{
  "n_layer": 10,
  "n_experts": 128,
  "experts_per_token": 6,
  "activation": "elu",
  "normalize_top_k": false,
  "routed_scale": 5.94,
  "balance_loss": 0.00221,
  "init_std_router": 0.00604,
  "vocab_size": 3773,
  "norm_eps": 1e-05,
  "optimizer": "soap_variant",
  "beta2": 0.95,
  "grad_clip": 2.0,
  "steps": 7512,
  "dataset": "wikipedia_en"
}
Below are experts of layer 2 (counted from 0) of a mixture-of-experts language model. Rows are named router (the router's row for the expert), up (a neuron's input weights, with its number), down (a neuron's output weights, with its number) and show model dimensions 128-191. Each number is 200 + 30 x the weight over its row's rms, rounded and kept within 0 to 999.
After each expert's rows: a language model's description of what the expert responds to. This comes from a sample of Wikipedia text that the model never trained on.

# expert 1
router,205,155,234,158,208,219,159,240,151,208,220,217,157,192,194,242,235,239,224,147,236,165,230,179,198,187,213,199,172,247,176,180,162,193,166,166,238,185,227,239,233,192,177,206,228,182,197,245,193,162,231,201,164,182,199,225,218,248,235,219,237,165,159,162
up0,177,185,157,192,177,199,199,234,200,178,228,233,221,240,179,172,220,145,178,237,174,199,232,206,188,163,151,271,151,161,184,185,243,150,180,215,166,219,160,182,200,192,211,242,227,189,244,169,249,229,199,211,159,179,205,190,185,166,221,138,187,201,233,248
down0,228,179,251,184,273,256,197,219,225,210,154,195,204,208,180,171,152,255,229,143,205,230,146,252,201,186,222,153,147,203,220,223,177,233,198,203,208,153,226,216,194,166,163,191,118,186,192,217,213,152,224,214,209,162,209,213,154,157,201,185,245,231,212,210
What it handles: Commas and connectives. Commas after names or nouns, plus short connectives like in, between, and LaTeX backslashes in formulas such as \frac.

# expert 54
router,198,160,227,156,211,220,167,244,153,198,215,220,159,192,194,242,235,238,222,162,233,166,228,184,200,184,220,195,174,245,177,183,161,200,165,161,238,189,224,233,234,196,175,209,231,178,199,247,191,161,229,209,158,182,194,229,224,247,238,219,236,161,163,172
up0,151,189,246,222,145,184,192,197,199,181,209,167,211,247,183,187,185,158,170,270,173,257,233,250,185,152,207,179,199,188,195,248,221,211,191,226,204,225,200,183,143,238,213,226,195,204,216,201,217,192,222,188,229,169,191,193,158,233,153,180,183,195,237,172
down0,159,178,219,160,220,182,196,217,166,235,230,176,245,233,201,197,166,156,190,218,199,197,149,218,222,275,161,234,159,199,221,204,185,251,258,213,204,173,179,172,222,180,230,203,203,218,193,184,134,222,201,208,226,197,228,218,202,200,151,206,172,138,193,246
What it handles: Initials and plurals. Capital initials like B, L, V, Z and plural or possessive endings like ities, ers, 's, often in lists.

# expert 41
router,192,162,229,154,198,218,158,233,153,205,218,223,162,199,188,241,232,239,221,154,236,163,232,174,204,181,217,197,182,245,174,182,162,199,167,167,238,181,226,233,235,196,175,211,225,184,196,234,198,167,226,198,166,183,200,229,216,253,238,224,235,155,162,164
up0,231,186,234,238,167,191,226,203,219,195,214,229,191,203,167,209,223,202,191,244,192,243,144,185,199,235,215,203,233,163,218,198,195,271,218,195,238,178,200,173,209,190,173,213,226,204,209,218,273,226,217,204,215,216,191,217,190,163,184,210,196,223,205,204
down0,233,143,202,171,244,204,160,152,216,191,155,181,173,202,173,202,154,196,204,170,220,215,200,234,174,197,210,169,235,185,227,234,192,218,212,181,224,222,215,226,190,129,215,211,141,171,219,199,150,160,211,148,190,207,228,208,228,204,208,164,208,236,194,169
What it handles: Sports records, number pieces. Mixed pieces in sports and stats tables, such as record, 000 in 9.000, 44 in vote counts, plus in, og, Fil.

# expert 51
router,198,161,231,162,217,215,163,243,158,206,209,219,155,203,186,236,233,240,228,152,234,166,231,179,201,180,211,197,168,253,177,183,160,193,165,164,241,183,229,239,232,189,178,202,234,175,192,237,196,170,229,197,162,183,188,223,217,252,240,224,236,159,160,172
up0,172,215,202,203,174,201,230,168,187,189,197,183,199,215,198,203,180,224,232,215,239,195,177,197,240,159,231,224,236,193,248,239,166,258,241,258,190,206,191,171,183,268,249,230,214,222,204,186,254,220,153,169,204,174,165,233,221,194,185,157,214,233,236,217
down0,198,167,175,229,194,196,208,202,196,211,200,193,238,215,264,222,234,211,204,211,176,193,201,162,204,237,256,234,193,202,222,194,196,167,180,224,193,160,188,167,189,175,159,158,183,209,182,214,171,166,234,196,199,228,245,171,164,198,244,229,226,200,183,174
What it handles: Sports infobox words. Word completions and function words in college sports and season articles, such as Confer-ence, career go-al, plus hyphens, semicolons, commas.

# expert 6
router,200,166,230,162,211,216,164,240,152,205,221,216,156,190,189,244,231,237,228,155,237,169,230,175,201,183,218,195,179,252,171,186,167,200,169,164,242,187,219,235,234,199,177,202,224,180,192,232,195,169,227,204,163,180,199,219,212,249,240,218,232,160,160,162
up0,191,176,178,178,217,180,236,255,154,185,206,189,259,215,185,196,203,203,192,222,235,219,187,259,193,194,168,218,211,211,257,214,193,242,213,181,196,206,190,178,236,167,185,220,210,169,181,182,282,236,242,204,205,201,195,182,154,199,182,176,190,217,263,170
down0,194,251,176,251,129,198,187,216,180,218,179,247,201,191,210,180,188,208,242,194,221,228,173,172,208,202,177,255,170,176,230,207,163,168,175,227,220,202,210,183,217,155,204,223,163,193,223,148,164,151,252,193,202,202,187,232,191,197,189,204,215,162,189,230
What it handles: Word-final pieces, names. Word-ending pieces and capitalized name starts in names and table cells, such as remake, The(o), Art, Telegrap(h), fals(e).

# expert 36
router,196,162,233,150,210,205,164,243,151,210,214,220,153,203,192,244,241,236,226,158,237,173,230,175,200,179,218,189,177,254,175,183,161,199,168,167,238,186,224,235,235,193,170,204,225,179,195,237,186,163,226,202,165,179,190,221,221,252,242,221,234,159,159,169
up0,174,198,237,214,137,251,230,187,215,183,242,217,221,227,153,185,218,212,173,231,181,243,166,190,194,186,212,223,205,193,199,183,205,220,151,197,172,163,140,222,203,225,207,196,179,185,162,218,225,204,242,150,219,187,198,214,215,170,188,185,159,238,209,247
down0,216,232,224,179,210,192,154,230,152,210,182,192,216,239,222,183,194,220,205,167,184,212,185,165,192,240,197,211,212,215,263,245,197,207,170,245,185,208,227,172,169,130,208,228,216,205,192,185,194,195,193,234,198,182,229,186,180,188,231,225,200,186,204,148
What it handles: Line breaks, structure. Line breaks and blank lines ending list and table entries, plus pieces like body, str(ang)er, rec, dec, Par.

# expert 14
router,158,175,200,193,229,203,183,158,158,220,195,209,172,209,229,210,249,201,176,153,228,157,216,187,171,214,217,187,186,284,177,223,165,172,233,158,250,214,220,236,256,218,225,183,201,178,204,223,205,172,204,179,175,187,188,159,213,201,232,246,205,173,165,207
up0,148,230,241,200,220,181,217,242,197,230,215,194,217,202,142,195,192,206,176,219,198,145,222,196,217,192,185,224,165,212,192,248,171,196,209,193,225,159,169,195,247,211,222,185,231,174,150,224,164,168,191,194,238,159,217,225,150,229,172,181,183,192,210,209
down0,146,231,170,213,185,139,175,232,166,208,193,146,184,234,253,167,178,231,212,205,184,226,157,180,186,172,211,221,113,231,242,182,157,198,215,203,162,203,221,159,141,194,153,220,198,194,223,190,195,193,227,176,206,200,178,180,232,210,206,178,255,230,147,204
What it handles: Determiners before nouns. Articles and possessive determiners such as the, a, his, its and their, usually right after prepositions like of, in, to.

# expert 19
router,197,160,233,163,213,220,161,237,150,202,218,218,154,194,190,239,234,242,223,158,237,166,234,175,206,183,219,193,169,248,170,180,159,199,170,162,239,182,224,237,237,193,167,209,231,183,194,239,194,168,225,204,159,185,198,226,213,249,244,220,233,156,160,171
up0,190,168,195,214,176,228,247,222,213,236,199,227,221,230,192,199,169,195,153,233,169,214,184,224,188,180,223,165,134,140,264,164,223,202,184,251,155,168,193,227,154,196,199,178,199,182,197,221,206,202,216,209,208,156,174,193,185,162,201,207,184,261,224,136
down0,219,249,188,199,183,172,219,170,201,241,144,205,179,172,173,180,215,255,163,175,203,156,253,210,136,244,241,225,188,254,201,231,184,221,181,170,194,207,158,177,223,170,140,197,196,141,257,168,153,174,226,189,196,202,186,191,172,215,164,220,187,177,200,165
What it handles: Table pipe separators. Pipe separators between numbers in Wikipedia tables, plus mid-word pieces such as stit in substitute and re in Maureen.

# expert 17
router,196,161,235,161,208,218,155,242,147,210,213,222,156,187,189,239,229,242,224,159,235,164,236,172,202,179,211,193,175,248,171,180,158,206,169,165,240,187,220,238,232,195,172,200,221,178,197,240,190,164,228,201,166,181,203,225,224,252,233,220,241,159,163,166
up0,166,198,251,200,219,233,264,200,190,219,177,184,206,208,146,203,158,210,178,231,229,188,210,240,199,188,188,210,180,191,238,223,245,234,150,203,179,266,213,215,169,175,157,159,196,190,175,160,254,215,191,136,172,206,235,222,197,229,227,246,237,276,219,207
down0,254,192,173,230,205,187,144,206,184,202,225,226,225,133,176,187,176,172,209,169,196,208,211,194,168,246,173,199,204,226,202,227,214,230,196,179,205,229,172,161,171,184,202,224,173,222,199,209,220,165,188,187,207,196,161,254,206,230,211,146,246,229,172,219
What it handles: Word-piece fragments. Mid-word pieces and initial capitals in names and words, like G, K, ar in dollar, ple in couple, plus ordinals first and second.

# expert 10
router,199,165,231,155,209,213,166,243,146,207,209,226,150,204,182,242,236,242,223,152,235,166,227,169,208,180,225,191,176,250,175,185,160,203,170,163,241,181,223,240,233,198,177,208,228,177,197,237,191,161,223,199,167,181,195,221,225,249,241,223,232,155,158,175
up0,148,220,224,169,116,256,235,187,272,199,186,224,214,208,175,172,159,168,172,242,211,243,254,198,227,141,157,194,202,203,167,213,219,198,163,267,221,133,166,238,174,191,194,209,233,169,144,199,194,201,212,193,188,212,240,199,183,214,177,187,149,242,236,224
down0,274,164,252,235,213,190,171,163,242,237,174,190,214,201,195,231,185,186,246,148,164,243,211,152,189,198,172,169,160,188,244,202,208,201,199,215,195,191,252,246,172,159,238,151,198,192,193,233,123,194,193,206,191,216,218,209,222,247,200,290,218,205,147,163
What it handles: Adjectives and word starts. Words like similar and uncommon before nouns, plus word-initial capitalized pieces such as Tr, Pl, Pic, Qu, tro in titles and names.

# expert 21
router,199,158,231,157,208,217,159,239,155,211,219,214,159,185,188,243,234,238,222,159,232,165,220,173,192,187,219,189,173,246,168,177,166,189,164,167,234,183,223,234,234,195,164,205,228,185,195,247,195,171,226,203,166,175,191,217,215,243,237,218,233,162,163,167
up0,218,193,207,203,173,212,218,212,236,196,182,256,212,215,155,194,199,233,175,236,221,247,183,258,185,202,174,261,187,239,230,187,181,225,215,219,253,216,189,234,137,186,213,221,232,214,179,197,242,173,200,240,223,155,173,158,206,201,193,207,114,175,220,205
down0,242,178,223,208,140,235,216,234,160,192,211,170,243,204,184,218,172,196,230,158,206,187,219,160,184,170,128,180,205,203,184,181,247,184,188,164,222,183,283,158,208,188,207,207,223,198,218,178,243,183,187,153,165,184,230,209,225,264,181,191,162,231,200,198
What it handles: Section and list starts. Tokens right after headings or line breaks and first words of sentences or list items, like "1980" after ===1980s===, "John", "same", "time".

# expert 34
router,199,162,229,159,214,218,164,233,149,206,206,221,158,195,193,235,233,239,220,155,235,165,231,182,200,182,223,190,177,249,177,184,160,198,166,160,244,187,227,235,234,200,171,207,231,182,199,239,192,172,230,202,163,178,200,227,216,250,240,221,232,157,163,164
up0,219,203,190,188,226,187,202,156,183,143,216,201,232,264,220,167,226,137,155,267,249,212,159,255,220,223,239,156,248,207,244,188,241,210,190,212,162,156,171,205,161,213,187,235,203,268,225,220,229,203,206,168,177,193,190,226,189,214,186,178,180,214,185,162
down0,210,174,184,197,225,191,214,193,172,219,163,189,174,179,158,194,187,233,223,214,187,221,210,220,170,168,216,189,163,181,281,184,192,177,171,156,200,201,187,198,194,184,183,209,129,234,185,220,202,178,243,212,239,236,188,232,234,189,209,189,187,183,198,196
What it handles: Place and name starts. Start of capitalized place or person names such as New South Wales, Tur|kmenistan, T|ati|ana, plus small connectives like from, In.

# expert 5
router,162,175,190,165,261,239,160,224,182,220,221,217,157,239,194,221,242,207,203,174,212,148,222,156,201,208,211,170,205,240,204,237,166,203,153,145,239,212,199,241,228,163,177,225,193,181,165,250,216,191,202,196,163,201,196,267,245,223,227,201,202,125,163,225
up0,227,237,212,194,200,203,267,206,179,191,222,211,242,254,211,172,183,165,209,261,225,204,217,220,177,152,244,249,196,194,199,224,152,206,165,217,184,194,202,186,173,256,188,184,200,171,166,201,229,187,193,212,145,231,216,164,194,224,196,211,225,202,219,185
down0,220,164,210,203,231,212,195,160,202,256,216,214,187,176,181,130,229,203,244,222,197,171,195,149,158,239,209,218,190,215,168,202,192,205,248,213,242,202,212,210,199,155,208,212,190,165,193,142,168,216,227,228,232,200,200,226,199,218,215,210,226,159,184,114
What it handles: Sentence-ending periods. Periods and other sentence-final punctuation followed by a space, mostly before a new capitalized sentence, such as ". ", "). ", "." ".

# expert 26
router,194,159,235,160,201,223,159,235,146,209,221,217,159,200,189,240,229,244,220,157,243,165,231,183,199,177,216,193,170,247,177,186,161,190,167,167,233,188,226,234,238,200,180,205,229,181,202,239,194,168,230,194,162,183,204,231,226,253,231,222,236,159,157,162
up0,156,172,233,211,198,223,180,199,231,225,209,209,206,247,261,172,184,188,189,289,205,186,209,203,220,162,179,236,117,209,256,205,224,189,137,241,182,248,188,165,201,218,242,176,238,165,189,162,260,184,258,166,205,149,190,219,230,248,171,183,163,215,260,177
down0,272,251,135,254,228,211,193,231,162,194,139,127,205,198,191,234,183,179,187,234,211,229,224,190,169,204,178,217,231,159,232,152,150,148,203,207,193,204,230,189,206,160,178,200,190,230,193,199,165,148,181,202,176,202,236,179,183,202,191,168,268,199,131,225
What it handles: Name pieces and prepositions. Middle pieces of surnames in lists and tables (Browne, Brown, Gellar) and prepositions for, with, of before the or his.

# expert 53
router,199,162,230,162,207,218,165,239,154,206,214,222,156,197,188,242,234,239,224,155,235,166,229,184,201,184,219,195,173,248,174,184,163,198,165,164,239,187,224,237,235,196,176,206,228,179,192,238,197,173,229,201,162,180,197,226,218,252,237,220,237,154,165,172
up0,143,168,224,181,185,244,222,207,280,190,185,214,186,176,235,196,177,208,134,222,212,224,256,165,191,176,136,242,202,202,256,186,191,233,176,237,183,203,172,200,198,252,149,210,208,207,200,276,220,231,189,197,164,220,185,232,204,165,174,146,194,207,225,238
down0,170,157,216,213,234,222,182,173,172,254,216,209,196,219,164,248,177,162,248,130,186,159,192,185,180,249,170,170,198,180,234,161,164,177,245,195,218,174,275,195,250,218,188,198,197,202,201,138,149,193,196,231,220,183,179,195,266,232,211,192,252,193,168,191
What it handles: Row-final pipes. Closing "|" at the end of table rows before a line break, plus the and pieces like al, comm, In.